Below are experts of layer 3 (counted from 0) of a mixture-of-experts language model. Rows are named router (the router's row for the expert), gate (a neuron's input weights, with its number), up (a neuron's input weights, with its number), down (a neuron's output weights, with its number) and show model dimensions 288-319. Each number is 50 + 10 x the weight over its row's rms, rounded and kept within 0 to 99.
Before each expert's rows: a language model's description of what the expert responds to; "gets" lists some tokens that make up at least twice as much of what it gets as of all text. This comes from a sample of Wikipedia text that the model never trained on. Tokens count by the router's weight.

# expert 26
Footballer career list punctuation. Pipes, arrows, colons, semicolons and digits in footballer infobox career lists and season tables, such as 2007: → Cleveland, (loan), Apps.
gets: " |", ":", ";", ")", "-", " /"
router:50 32 49 48 48 72 40 46 60 40 37 64 39 52 42 58 40 55 56 43 46 35 55 60 45 48 63 62 55 58 41 51
gate0:52 37 48 64 43 46 56 48 47 49 42 33 59 53 54 48 63 56 62 49 40 48 68 44 48 51 61 40 30 40 34 55
up0:40 41 48 57 32 53 52 47 51 51 50 53 48 62 62 55 57 58 39 66 54 74 40 57 25 65 45 43 59 38 61 59
down0:50 56 54 67 60 42 41 64 56 50 64 49 59 54 69 50 60 45 57 63 49 51 29 60 43 54 55 54 39 56 51 52
gate1:45 47 55 59 44 54 39 47 48 47 60 57 41 67 32 64 35 43 31 43 65 32 50 43 59 62 59 52 52 55 49 36
up1:44 47 64 54 53 68 46 53 52 35 52 51 73 43 43 58 40 52 56 46 69 43 33 45 47 44 65 43 49 29 37 45
down1:46 44 42 53 44 55 51 48 69 65 58 37 52 54 65 61 63 63 51 57 49 44 64 57 35 36 55 50 55 38 57 49

# expert 63
Final date digits. Last digits of years and numbers in tables and schedules, month names like August, and stray byte-order bytes.
gets: "2", "4", "9", "5", "0", "8"
router:32 48 33 46 39 57 48 53 63 45 75 42 47 60 71 55 64 49 56 35 49 49 46 45 59 54 37 41 69 76 54 47
gate0:53 45 37 32 57 49 45 65 48 51 55 56 69 47 43 56 37 61 47 52 40 43 42 44 45 41 57 46 46 54 37 35
up0:35 56 38 49 34 50 55 43 48 45 64 72 53 65 41 42 37 53 49 30 48 42 53 48 38 59 48 27 60 42 60 44
down0:54 40 67 36 45 75 54 64 54 54 72 59 50 41 67 42 58 38 32 24 42 43 51 59 47 60 38 30 56 54 46 41
gate1:57 44 47 51 56 59 66 45 52 56 51 53 50 63 47 30 53 63 46 56 56 45 45 26 81 42 58 34 43 49 55 45
up1:36 56 53 62 47 52 39 49 52 49 48 42 44 54 56 51 54 58 59 56 42 51 57 49 62 56 42 63 49 33 36 62
down1:69 47 57 40 46 63 52 45 40 38 56 55 49 40 57 53 54 56 46 44 51 42 32 61 55 48 49 46 54 42 34 49

# expert 33
Sports result sequences. Items in semicolon-separated sports result strings (W; L; D), race entries, and digits in years and table numbers.
gets: "1", "9", "8", "6", "7", " the"
router:27 47 37 49 37 48 36 48 64 47 63 55 48 71 72 53 55 50 60 36 52 54 42 42 54 61 38 37 60 73 52 53
gate0:39 30 61 60 41 37 53 47 57 46 57 60 60 46 51 71 46 49 36 38 58 62 54 47 31 49 48 47 49 52 51 54
up0:50 46 48 59 41 30 48 51 62 55 61 67 48 42 62 53 47 57 50 57 68 63 30 39 43 60 46 36 34 45 60 36
down0:44 52 67 43 55 35 60 45 51 53 56 56 65 48 48 34 56 55 60 62 43 26 57 34 49 41 59 44 36 29 52 55
gate1:51 54 47 44 53 53 43 34 45 55 53 48 59 51 53 51 47 51 48 66 29 42 42 57 52 46 54 45 46 46 52 60
up1:42 59 52 44 47 22 54 45 34 36 45 38 39 50 53 46 63 48 35 68 51 44 56 46 52 42 55 44 45 49 47 40
down1:53 44 31 65 47 48 42 57 65 58 58 61 53 33 68 53 48 35 43 37 59 60 40 54 29 48 49 56 49 50 42 45

# expert 29
Table column separators. Pipe separators ending a name or place cell in lists and records, such as historic-house registers, boxing records and team rosters.
gets: " |", " (", ";", ":", " –", " -"
router:34 42 42 54 41 37 58 39 64 41 67 61 49 60 63 71 39 47 78 40 53 46 53 61 46 41 35 39 54 67 56 56
gate0:61 36 45 71 48 51 52 42 46 73 51 54 59 34 48 47 35 38 51 42 53 49 66 47 48 45 53 60 29 56 50 47
up0:40 36 34 64 49 53 58 53 51 66 44 55 48 37 45 46 39 48 53 58 65 60 45 48 28 51 47 49 52 58 53 59
down0:61 34 45 51 63 53 46 55 47 50 64 50 47 47 40 51 55 53 67 42 61 52 50 48 51 35 49 63 38 53 51 49
gate1:59 61 50 46 45 50 56 64 43 47 55 46 43 43 56 45 46 38 47 55 55 47 66 53 57 56 61 57 45 50 29 42
up1:49 49 62 60 48 53 64 43 53 70 50 40 59 38 48 62 43 33 46 46 60 49 69 47 48 46 36 53 41 64 52 37
down1:40 49 59 32 50 46 46 50 49 40 53 61 70 42 64 51 62 51 30 40 55 58 49 43 43 54 49 51 51 52 37 57

# expert 1
Year digits in dates. Digits inside years and year ranges, mostly the third or fourth digit, e.g. 20'2'3, 19'7'6, 2009–20'1'3, in career and award lists.
gets: "2", "1", "9", "0", "8", "7"
router:44 55 58 57 51 57 45 39 60 40 28 48 40 46 51 67 46 44 39 40 48 48 51 56 52 57 56 44 50 65 53 57
gate0:51 49 75 46 71 55 53 49 32 50 61 36 61 48 65 42 58 47 39 42 46 63 71 40 65 51 52 52 63 48 56 49
up0:47 43 66 27 59 66 46 42 31 42 45 38 45 51 50 47 55 45 37 51 48 57 63 50 50 46 70 54 44 43 54 49
down0:40 45 59 51 61 53 43 48 59 39 45 66 25 41 55 52 31 54 66 47 34 38 26 53 46 53 54 72 46 60 47 54
gate1:56 48 54 48 49 50 40 42 42 54 42 39 39 57 55 38 41 35 46 66 50 59 50 40 34 36 58 52 41 54 40 59
up1:47 44 63 52 58 61 47 58 35 70 69 36 59 39 59 38 68 78 59 41 44 56 52 51 48 64 55 53 50 55 38 61
down1:47 58 45 59 48 57 58 33 49 26 57 55 52 40 41 42 66 47 62 46 55 49 41 63 40 49 49 54 66 40 52 45

# expert 4
Section-break line breaks. Blank-line newlines ending a paragraph or table before a new heading or paragraph, plus table separators and word-initial capitals like H, gen.
gets: "\n", "|", "-", "===", "A", "B"
router:40 57 45 42 64 65 66 69 41 58 52 39 52 51 57 40 55 40 50 32 40 65 60 45 48 64 61 48 50 57 52 72
gate0:56 56 59 54 50 59 57 47 54 59 38 56 49 35 46 61 51 46 67 55 51 66 59 64 46 69 63 46 35 48 41 46
up0:52 61 39 42 33 54 57 62 64 40 60 53 59 52 42 40 48 57 52 59 43 52 53 39 44 54 38 52 55 66 64 14
down0:46 44 61 53 65 39 53 35 45 31 61 63 60 47 49 38 52 71 56 39 40 55 39 46 48 36 46 62 31 38 53 47
gate1:52 38 59 40 46 21 61 41 45 37 46 54 40 58 39 42 45 54 81 48 33 55 54 39 50 53 50 58 70 40 61 42
up1:42 51 42 62 40 59 50 44 49 49 47 62 59 53 54 53 43 51 31 65 37 46 38 47 48 54 45 39 46 48 50 62
down1:44 55 42 36 43 43 58 71 48 40 34 40 51 57 36 34 50 58 54 33 53 56 51 36 37 61 39 60 51 52 47 50

# expert 2
Cell-start spaces in tables. Spaces and pipes opening a new table cell, especially the first cell after a header divider in election result tables (| Labour |).
gets: " ", ":", "|", " to", "k", "ta"
router:44 45 36 65 53 37 28 60 55 53 62 46 55 66 47 54 63 42 58 40 53 46 58 60 51 60 23 36 48 73 58 56
gate0:32 53 46 66 32 39 36 56 52 60 58 51 48 42 40 56 58 51 51 29 61 49 41 51 27 34 39 62 43 31 51 66
up0:59 72 58 32 56 62 61 51 55 51 49 50 49 60 40 52 38 51 55 57 50 35 36 47 52 34 45 33 64 38 24 53
down0:66 41 63 66 23 55 41 68 45 56 46 51 45 43 60 50 39 55 46 44 61 51 54 56 57 59 30 53 62 50 48 52
gate1:66 48 55 52 43 52 53 52 44 59 42 44 35 47 44 61 47 64 50 38 59 42 28 43 44 60 38 38 64 45 69 62
up1:53 53 38 29 61 48 41 68 56 64 65 55 46 50 33 52 65 64 43 66 44 45 49 37 43 48 54 56 53 54 36 40
down1:30 62 52 31 36 46 41 50 55 41 45 56 56 22 42 49 51 54 56 55 28 59 49 30 57 38 54 35 39 51 36 45

# expert 16
Quote ends and place names. Closing single quotes after quoted names or terms, proper-noun ends like Wales, Toronto, Society, and Thai script characters.
gets: " the", "'", "s", "\"", "า", " Wales"
router:44 50 50 56 45 66 41 48 62 52 53 61 53 63 77 68 51 46 63 39 42 51 51 43 54 57 34 31 67 64 59 41
gate0:45 54 35 44 67 38 54 58 56 41 45 54 66 56 44 58 46 54 51 67 46 45 49 73 36 69 64 52 61 52 58 47
up0:52 45 61 49 44 52 53 30 52 48 45 39 65 55 43 58 49 42 73 64 45 49 72 33 56 49 49 41 56 49 58 52
down0:61 45 46 50 33 66 53 59 35 65 63 62 55 65 59 62 36 47 40 55 46 35 33 61 61 64 48 59 43 47 44 53
gate1:36 54 35 52 43 53 45 39 45 50 58 80 57 38 36 61 46 42 55 57 47 57 44 55 56 56 57 51 65 51 55 39
up1:65 44 37 35 59 58 64 53 46 65 51 44 64 60 46 40 52 46 33 46 61 43 40 60 53 40 53 33 49 35 55 51
down1:53 71 63 48 42 46 62 55 45 57 58 39 47 32 50 66 73 59 26 38 45 66 50 35 44 71 47 69 48 51 56 49

# expert 53
Sports score table cells. Pipes and digits right after scores or results in game-log and election tables, such as W 126–116 |, 1–0, vote percentages.
gets: " |", "1", "7", "6", "9", "3"
router:40 41 54 50 59 44 49 43 57 43 65 60 57 58 69 59 34 45 44 34 47 32 55 55 62 65 52 32 73 56 61 43
gate0:52 53 65 39 45 34 39 27 45 56 48 40 60 55 54 40 38 40 45 63 58 40 31 40 30 36 42 50 64 51 50 45
up0:47 45 37 61 38 63 59 33 51 61 47 61 58 53 56 46 42 61 52 47 49 40 54 56 66 60 51 53 50 61 66 51
down0:45 53 40 47 45 52 40 54 67 58 60 64 33 51 59 56 46 52 48 58 59 35 39 49 46 43 46 66 45 57 42 38
gate1:38 49 60 60 48 61 42 56 45 53 42 64 51 38 36 41 47 36 47 66 44 57 68 53 54 53 53 41 51 56 43 51
up1:28 33 58 59 68 50 49 60 62 48 68 58 58 46 59 63 43 57 46 66 70 57 72 57 43 51 66 56 63 52 30 37
down1:60 49 44 45 47 48 33 68 34 61 63 52 43 38 60 54 61 37 57 50 60 55 57 55 50 65 35 59 57 53 65 32

# expert 50
Table header and separator cells. Table column headers like Votes, %, Candidate, Goals, Pts, Notes, and pipes or semicolons separating empty or result cells.
gets: " |", " —", " %", ";", " Votes", " Result"
router:35 41 33 65 42 50 42 44 39 35 60 52 46 58 35 41 65 56 63 51 48 67 35 55 48 40 39 35 64 43 57 52
gate0:50 47 57 49 47 55 46 61 55 60 37 47 55 49 62 57 33 44 45 41 44 46 41 46 44 41 49 62 47 59 51 43
up0:39 52 51 44 69 54 62 58 43 59 59 46 44 41 51 45 68 59 45 53 56 54 56 50 33 40 51 39 57 56 44 48
down0:54 59 53 40 52 65 53 61 35 28 38 44 60 60 37 45 37 42 35 59 64 61 55 41 53 48 35 27 67 42 60 52
gate1:49 57 58 56 42 44 32 53 37 52 44 53 47 46 48 44 62 51 32 41 38 49 65 47 52 51 61 62 31 35 41 48
up1:38 61 39 51 52 51 46 61 67 46 52 64 67 43 48 41 44 43 52 59 31 46 33 57 29 64 49 35 41 53 44 45
down1:54 52 60 39 48 43 39 45 49 34 60 50 50 54 48 48 47 54 56 61 59 42 44 42 45 37 17 59 43 56 46 62

# expert 43
Medal table wording. Medal and placing words in sports result tables, especially third in Bronze medal – third place, plus nearby spaces and pipes.
gets: " ", " |", " the", " in", " –", " first"
router:41 39 35 66 46 51 51 53 51 54 49 65 42 45 43 53 37 42 38 45 52 30 43 53 56 55 50 43 52 59 63 43
gate0:84 55 51 53 57 58 45 47 60 30 27 57 35 56 59 49 62 59 46 43 39 52 40 65 51 44 67 46 40 47 54 39
up0:19 56 53 36 44 50 51 59 35 53 71 41 61 36 49 38 46 57 49 54 53 55 51 36 42 57 35 59 61 60 46 59
down0:47 34 62 54 53 42 49 73 58 42 55 50 57 45 46 59 66 45 49 49 54 42 48 48 62 62 37 50 42 54 60 52
gate1:50 38 56 39 31 47 65 43 60 51 59 43 36 54 58 60 61 49 47 46 34 48 45 49 38 47 53 68 61 67 58 42
up1:47 50 49 38 51 50 59 45 62 29 62 57 35 54 35 45 58 56 56 56 47 49 58 67 48 58 50 55 51 51 58 34
down1:64 40 46 58 59 48 38 23 54 74 57 34 62 33 48 45 57 64 47 40 62 38 54 60 54 62 57 56 46 56 33 60

# expert 19
Section and table structure. Line breaks, = heading markers, table pipes, colons and Website fields that start headings, rows or infobox entries in list-heavy articles.
gets: "\n", "=", " |", "==", "|", ":"
router:36 42 50 58 46 68 49 63 46 58 39 42 56 42 55 45 52 36 57 57 51 56 58 54 54 53 57 65 41 60 44 54
gate0:56 45 35 61 33 55 53 54 56 55 45 57 48 33 36 48 54 42 48 45 57 50 46 56 56 59 52 47 52 47 63 45
up0:42 40 81 62 60 41 51 46 44 61 61 42 43 56 81 48 33 49 52 64 54 54 53 51 45 63 40 53 46 53 42 64
down0:63 38 60 31 52 53 45 42 63 30 43 62 57 44 42 48 46 46 69 64 42 42 41 46 42 65 55 46 52 60 60 52
gate1:44 50 49 38 59 50 54 45 67 49 63 46 58 41 50 46 51 40 56 47 46 49 39 65 32 32 51 49 59 51 56 58
up1:59 22 63 61 45 68 50 44 50 42 51 55 59 50 50 63 42 33 44 48 49 44 39 55 39 44 48 54 59 56 55 80
down1:36 65 56 45 65 51 64 49 45 77 70 33 53 54 55 53 52 51 38 51 49 57 56 67 43 58 42 48 46 37 54 64